From a checkpoint of a small mixture-of-experts model trained on Wikipedia.
Size: 17 layers, width 448, vocabulary 16384, 91.1M parameters.
Below are experts of layer 2 (counted from 0) of a mixture-of-experts language model. Rows are named router (the router's row for the expert), gate (a neuron's input weights, with its number), up (a neuron's input weights, with its number), down (a neuron's output weights, with its number) and show model dimensions 0-223. Each number is 500 + 40 x the weight over its row's rms, rounded and kept within 0 to 999. Numbers have three digits each.
After each expert's rows: "mostly gets" lists some tokens that are sent to it at least half of the time; "comes before" lists some tokens at least twice as common just after its tokens as in all text. This comes from a sample of Wikipedia text that the model never trained on. Tokens count by the router's weight.

# expert 2
router:516483535480539556468427505526518517551522428519537510550474541544470464489479486545423527545508460479442494479542514545476521451549513517525444528510538483510483538485484494440483510491472520536569508481457501470537481502559570497532530545535498493548489489479423518533471576562454487450475561460530544443438569448575522483487454521451520509537523499562543496491522513496492543482458473486523538448584541504591549510462576529482470476492462592487577503516471534541576552552533523486484453555440529529469472430473626478489516525473492504465465486467508500532571487522499543466477501477528468469477541482518481483440541467452457527481487499483554531463507502548493506454502
gate0:516508530493482506519476506454494504517503518491522572510584565536514475474492465467510542527480438513496488546493510510529482475458538511487478474447589533470489438512544480464461431536553462527489426510477519442506513436557564498487523447536481436533515407537480467558547520507493477538508468539517549495393467466559482467543464492518492450500473488528504522498478504514477467539505505539566486466538519533553510499489536491516533538482495523519517511492479496455458563514536515440531518501457477485455499454536412540481544507513503480478597470528567580494492487482526552513464601476566527481535526501421531581470521470415463496430519520494568507443451452568454435481495
up0:529520543478471504475465527435513533520480540482516567498581544516525479474509478453518584530495425500528502538485552512482484447469551500475491478479572526472481441523563516489461413504540490527482420545477474486504482419537512495489521466518527436545521411507467483551526494489493451546510483560534539483432484465548466454524479477515519421502431510519540481508480520522478437522523457510597506474531516543551504496476509505502510550461519535475493484468485520473451542514514528468523528513462451486458466409493398489507548522496537488466580487519587590515492481497478545550456635482586519506542544506416543544466524431441451510466509540503601528509503480545470443485476
down0:536494534464519370475538504524515483513542463468515469536528513529517501499532531499462595466517503608510479497475431437468509573414483464501465504487443567504531458519490537468495533488519548495568506537451585421487521511535499526544494464543537485570496427583472490545501494490522487499485505489441492465458437533450539497557458432525473513500568505465509416528442417466495431482468497488437519552602502397484558485522546542553500478466459466504461524525515436463480535523553570457503547452521558530477545501473552483469487453450503506513442450550499479492486562472517430478493501494541572454552556462531472481505516452465551524514482490509535457520465484533476558550487
mostly gets: " is", " was", " had", " were", " be", " been"
comes before: " to", " in", " a", " by", " of", " on"

# expert 11
router:536507524465480421512550563472452514424492510453488435545514510476487483475479538464453417520553430561443522505504527444467585510505504478492573542435500484460466520474542551537551565520468534461536554473520456494531505510509410532424513485518529466536541563447510559434469455472542416504504476467521533457408546535585587526555466540568450481469535542443500467469463450473513529541480461532543550492592437479482502549532481563476412529546492535566481515500512472494558528497487535557531535468523506511557506500462568521556496546483512521534482450455486518482512420491496451519550461519472401492443521444520461540511436435444551501463437508532494468476503548499507454502474
gate0:530518505446502515464552617564522435500473551495469446480472542480502540497462517496586555523542508483458470552497524500564480559529448532507450456505617552452421470528517519420441521513590518488524522475448459492538484551569455498431484509450504412492551465453535544516513540490494507467490472514461445509494564531546379530480539482502500492612496491521569530419524507476555493462551537541522513485519525466490503449504536536434531507470519479532528509502465543472476445550513501474479539498549466460472540492537526447499544444482481488527495487452557495476544493483470489532501458462563552440510489536520454485503446549467508446516527551439615519481448460477538565533566
up0:460515470512465509492535538480499508520533478479430534458525536505458503497451502518582530518505554476410512551594493541514492542614491502524489461427539499530473527525546481472471560528547456513505505430451446521460481461522536465432473481453410430477488443460459474451523524517561496478474437501460488537452537552517445535487480522557480423560471503529556527475516449452564458424552511479522552462498498557500498439494549539449523478481534494570507459511514541455490455512481420448440527520500550421512494515479457482559476427440444533489439560474523476532526528465493498559519463511520547428477497500454516538566523545446510499543504473452557545473521474469527589510517
down0:478482467475526462479525489533528476550471527543496479513459534461467508544529507518440422581492440506578510530435478502507409503428451521480485490534388468554532504517545481510525523443518520493467518467485529487570452455442470487496507543521445542580486531538380543502531516526513527472484549472559514457467486513451521481486499483529468526511491543447462491517468520542459581540437521544486556571485433438549452449513472485513498484508600521470461554468489443488506578450500489523495419515531530422475518477475468475442552518521533484488523508489516477506486536521492606527465520531439475491504526463446436551538413545576514429498565451436485481508500517558488494469511
mostly gets: " |", ",", "|", "-", ":", ";"
comes before: " ", "\n", " 0", " The", " 1", " —"

# expert 0
router:520464432524500389426518466438515460428453526517483476466451493511407563491451534551522438551525464455516596444494513490463500545559492512526442543546482526480527473456553466504553538466551515528492545478443546519572551558558595575470500525558469505478514491554473472462515469487500497486541477513462508478492554461570519475444531483401450552490560489502440526551504451522509528498519518472456462447452547414536481484468434513497526502585458411505547492497465491494486543482526463512429471544493528497517524496498420545467498497524438444480513548459495493504593513476505501458555602503462531467578504463456570466438508535539421469472447505472505501488514493493512465539545
gate0:504411516464454534540465447492480570442440535568427559492450495468535550548438514456551491508492468506489583413497513526481431520543487456479507504470539472545503510471492505515481466513559413440508527472504480496459506578468479509465538472610469481480493469478484505446512491502500530498503538503543467417509534507558479491484475467542464503463457498496460563465465563470503566516524479493518577484497477579524501492553483480545556500502506460526570503487515553561419465497483450566516552476518558571463519474570481494498481467512457523571483525539554493435487494547485481494514548539430492532498446508451575566462527561466445546578483568428544487493401465509506492536493
up0:514360528460437470500494447484476524438451534559426496486520568470495500541467522468525476533470519497536563463459500495551459446508468464436504559484555464600550470468447501469484488585551454397482488452503523464462484587512520468447511479576424496483557474464496457494499461493517477471556550495555545496499476518555473490518442413531497489476492506485487548488445538479485544511509517566508529515458522537494559484500441498564476472511529456509507491477429477521423425491506426524552549409480585534489530493565493457471522463514443515523456521502524515527534474532444511535573575568460524515512474513466522489528520535464495507588466517479474545437459451494462528449503
down0:432457488457544535490505505451486508491512528509550524487504442517521520453459467461501518547510508484428525532543476447515508455471497455456480551458426442481555451496513485495525544496424506426468519604481500614455484527588440533467467565483554459466489466490549432472525500487475577509481538535500467541506459479545498517540590523507572454501449490505510542447570463545446533561538450462564451560514559485401455508481473486475567524577510526527435509571475513513499480486517555547511466481469506459474431467489441427495572530510535517480456476540532470602494482532502469509502531549497517450569484585531439418516483475475502503543466541512525459472585517457545550527540
mostly gets: " for", " 1", " 4", " 5", " 2", " 3"
comes before: " |", " the", "6", "5", "4", "8"

# expert 3
router:543504481492363457552458515569572412485443480462468472466502481439511528515509506499500488469529492539567529534442496433450469546535441480533602469381450473442406508485511541486543569498450515484452525483528384457522505454485492454563480480593506536518461516456457514494497470525513505519563505500534512492445458512460516478476503539521514494487594543559526502531515452431497487495525490553539569529553571446473426537531588522513470481483460500592474525483481559469463566491506497524562540529478544487545423462527504501487520487489558532447438489404563425427553500462439447468472478491545426522461489518516517463492435497518518446504533508523501449501513471518523581542439
gate0:476478421501619410530496535491451438516504563482516493522546474564483464436483547493497495512547551537445495508433505503403448531535511504547533526500595421541404537481435425518525519552477485440439561457468496472467443479489519481495503462575503487441511481531521471516478508528460519424578484410530463473527551513523522484594541534530484455430472439495575547537473494566527493543513487497475547461546524543552598507472461477444447452449467511485487528493479517511490539459467508498544502545528557436475494559423513487514459488502481515498516551516498468519483483584446529559609481503503491509555471540496527481550423559470453433501554520503571460425575430463564527447477
up0:449526438526567442427506565476460436495547520476513487524563532539482477453497535518497458495550566564439482519463504549433463525575543482531521517550565457522421456480429438471544480555502497458450545474436490431523419523518538495519501518543474453491506488518533514515469529466456539433580419447557471452497542515481491440580572467595516471405509457487542514502466506518484494531521489538486521505510501525531595508483440518453499508444486501472450508444497560509500494482497518510542494475498593407509523550389539504491467482513498537503514535484495478500510512529464575573593478457538473466547502500426518477547438550448442410489569565490563485465545410473509482466462
down0:516454566561540541537513536470522468507402559454423536515546482478459472419557436501507513536527494529516577526488511437482445521424430515496542553525491405516477512462443485484520526540550516499443467510452488516537548587479434488477493470567504501475483497562492538565532601470529445540470472472489488409501492449475529507513508500488444489478589435494526536510466486536540445506501503518543486527542457498599537505484544498415430512520525503546479475496521473585440469483523446512580448506434508414497498549444507434449510482508406478527520463501486524533465494523420502597482475485499492446552502499486436440546457566485474545439513591533515479406513486469515572551524
mostly gets: " a", " |", "|", ":", " an", "\\"
comes before: " ", "\n", " 0", " 1", " —", " 3"

# expert 14
router:437448531563492491426445561496563489449508555539551425493466572488447535536393515474587481525473510561525455505450503487476475520450502563571475496535517503453489508506566454527422494529522475475459524482452497495554495524460480545521546495531488502515531457501561515511530466495516542481456480429513427432574439523470519514459529449488507506486457505532519495505449525517470483485491549512602575458496502462555483416448479440504528484551520463454423475479482466473476527507524437393446480534421497487569515505611514499493484497554476493503468554577492543515458519465482474520409503522509471512524518565492577518468570522533496444472544487501528532535460498460502457549519
gate0:502522523496540456444522458516489515477467527490447522521497451519461487479506478541569447470451479439453511537462430470526493441474428449528572499541499437531476470481490516543440459560478483462420544447451482434470541462472544492508503445457461419565550495476521544495502546456436487542508491443476554502427535511427511448486463532485469472450463509569539551474540451540555486448452528470518461490510472549459572452554496541496519473483500431446528544579481524409457529546475416516525428465484544560463512509519494485478494497561489470540441454443568516461469454440487473472560478538478508459514467530522555501538499489499459507476520515498522532504420503501583497468437
up0:510520529494510450430478447499518514518483545490428534528508435512473481505528462544594454459451438446486502537482443495543495454429408445520566516515467427503492493493489552519447457539476509470427531448440499433486507495463537520501518427446454414513537493467548534500504567461448501530509477442509550493445541520441509472490473550483474469469463516551564563463568428540565494452446530460533512476487498547447559428527475548514494472473504393465519509557458551421466540515480423551525445460516521562472525517539447488465496475533494466522472467433591503448476469443506493488521483533513500469512459519509562503519487468498482452464536495485531534526458506468590482489458
down0:465556504511461518451551439500453452534554481515556595472513400604480498500473504480511485465532543447563544537469486510552508495437429514468583490523417406480512529517506529553537490473441573462402496487479483511501509456478526450542557414434480471518517528487537508481517561445465582555532544423464540454510532475461491495542451510439474480486493554519499499494526484529522554402511495493543509513515477538393458495564486482508447475502514489524549472498529488514530531546495464509518479496516522491459453532484541466443554514504553464467545474437528430415411523491541458448487470481472516480480502530453619501517503461545460452426538477484495514516454492534516512505437
mostly gets: " D", "5", " R", "4", "1", " 18"
comes before: " |", ";", "2", ":", "5", "4"

# expert 8
router:509492469494472507541499476484569472474524519492419458509569546515544565521457532531545540472463502468491494471519456581522476501518521480498501495456500500495470445549382542480454466596500469501464493447451496502526347478513514582498463487510543509468499468584519521479416535428570532492447496573565567567472524498499545576482507505547464429557492532492511495533483551531494494515533524551556478478573445464528555477519497518488522492475506497516499478412504536521529463466484507444537566487427539529474387477461568487556528450519560512529530448481568512531474521530411494494562571500489508484477506586498514492503457495504477518580447529421558471487480521542499477563526
gate0:507563444528624561498527473455467592439524537528484480419493556497476450476476510521589454504510415512507448454454524548475480505535481490478479493553509449455457509515470503492426390486545576468517477488433482488497485498533527510509532495506447492449565480514518540493494506566493535498502519554556562482466544492508536471523512487465464546538489508474551484496491476533541474498495535536520460452507463500481501509453502460497555489522524455504487457513465495479420525469455554461487474494521466462503504559550513443447524503516526509445487473559543555459529514512504466506403511472524531477576512512460601448504510482504489411515546544518504531483513524518488480499489
up0:556570486505577569491598463491478587482543517521450478452483500482503479453456523519558429482472479520501435473443543550457507469489461530489507482517538496449456533525470511562438390505542527501506474504444498475528476527569563509486508522539435504418513494496507555523503519520507517475493533516551510467433569508480516473491493467447469557539497527510559539486490489512502481486485532537492456466501446499489483519464512482523540446492539492542473439519434507510433515455443533460509509496533458444477489550537517428478497476544551508395504446512491528493472552484485502496420518456502538456537496512420545497494490498534505422544521550503498583462517525492514463522481
down0:453469463495472490499523456500487516524605485551537587495465441455508485530497485492527519524526526583408579505519498519464559493483534571447524474432528493523541493515542526550460554482526550543582519546554473414477538513444462423479507517517571468598499471524508536577448474461481427506545531504471498519476421563506575490542441485486528485476445527520369489451483449488480544554476545471455511499486543511501478486453505511472477472495511503479557454490528428504554508465475598472525506448541516517545492545463546428515546438507419522516507448400522536522535493559572479514520418564507464484532515549490517546472457451488508523504527450506499482501473504497465541477441
mostly gets: " University", " team", " Party", " School", " film", " work"
comes before: " of", " in", " and", ".", " to", " for"

# expert 1
router:491464513483402512515583492492510501503474472486461423454455496486458450517489567496559500516492451424541463489463471455502497526491412577572486547497506501470506553401533496452516538478463472433490548483487479480453483567446485590471468507553480520485509443512525450463505547553522469449486512465534550495544498543500527581525512442478496529524525483558430527507435535407523544462596567531482519532491506457493499532433467480512544478441488513522539492483451536453441458476515447494472525434499453567523436543470527458493476494516456403492551534504506457503558501519459484499508538486451508461572477571513573469529470490493450531506485517506534485473460426440528443488493
gate0:566403531532424579505493478523491464515486549536460440558537543486490484504487429493522535522532486548521463519497524560532429591465463554535481520546547557526606561431524501430486486450471458517537539542521433580544571516539451502558536536530432462497511473480557542424503535437503480481598465489519574449445542468517425481471508546442538542476511534519449583531495477473542503497537542489511493455498481480510519504481463471502523481513502488459564518527499490538513532510510482449431487428580562454523469504507472454562381503476429503503531452492557533525562461444510587541493516548492492520515508490488539483444486510530484495608494534516528541525471519464493524526524
up0:538491515514438539548459487542563418492487508500432423526535485443493485492460418490562488478508438498540451568484495507511434595452454475508437539534525516515577518447494538509492503500479466459552569497531489557478567537508452492490504488502424507493540460455497502469462581479443569459576441519476533488403545427567402513473465521488520543493479529570485558467516492455514539472545514520551518507523524472517532459489533500505525516497506500491516537572524542587498561532494471510438471425559532489525518506554489453537470536497435451480506418471557571511541467455528618491517511540478506447526516482467546492488457576536447521557436494519512510513443504450503505512505
down0:551482441499567488489530440473579476454472457524596547516492542519467509529588439471486579466489558504430587520500472480448545483539511435438488485460471614470531568503518587542511509432508493523498502554528532528516546514447553504502578528458465473461515585463479477515464514450475492509541523436479567510519485534493514522495492564518485479464468488493474458511499446544473468506455427516397545515508498522521449432517461562509434529525538482534433509478520472510532530471501551496554413529562464545519496559473553502441466430524500485488478511470512500502536503538450456550483496532500550483478504513526522497494484606486518442474487471456444472470543543549521547532487
mostly gets: "s,", " 4", ",", " 2", " —", "es,"
comes before: " |", " and", " he", " but", " which", "7"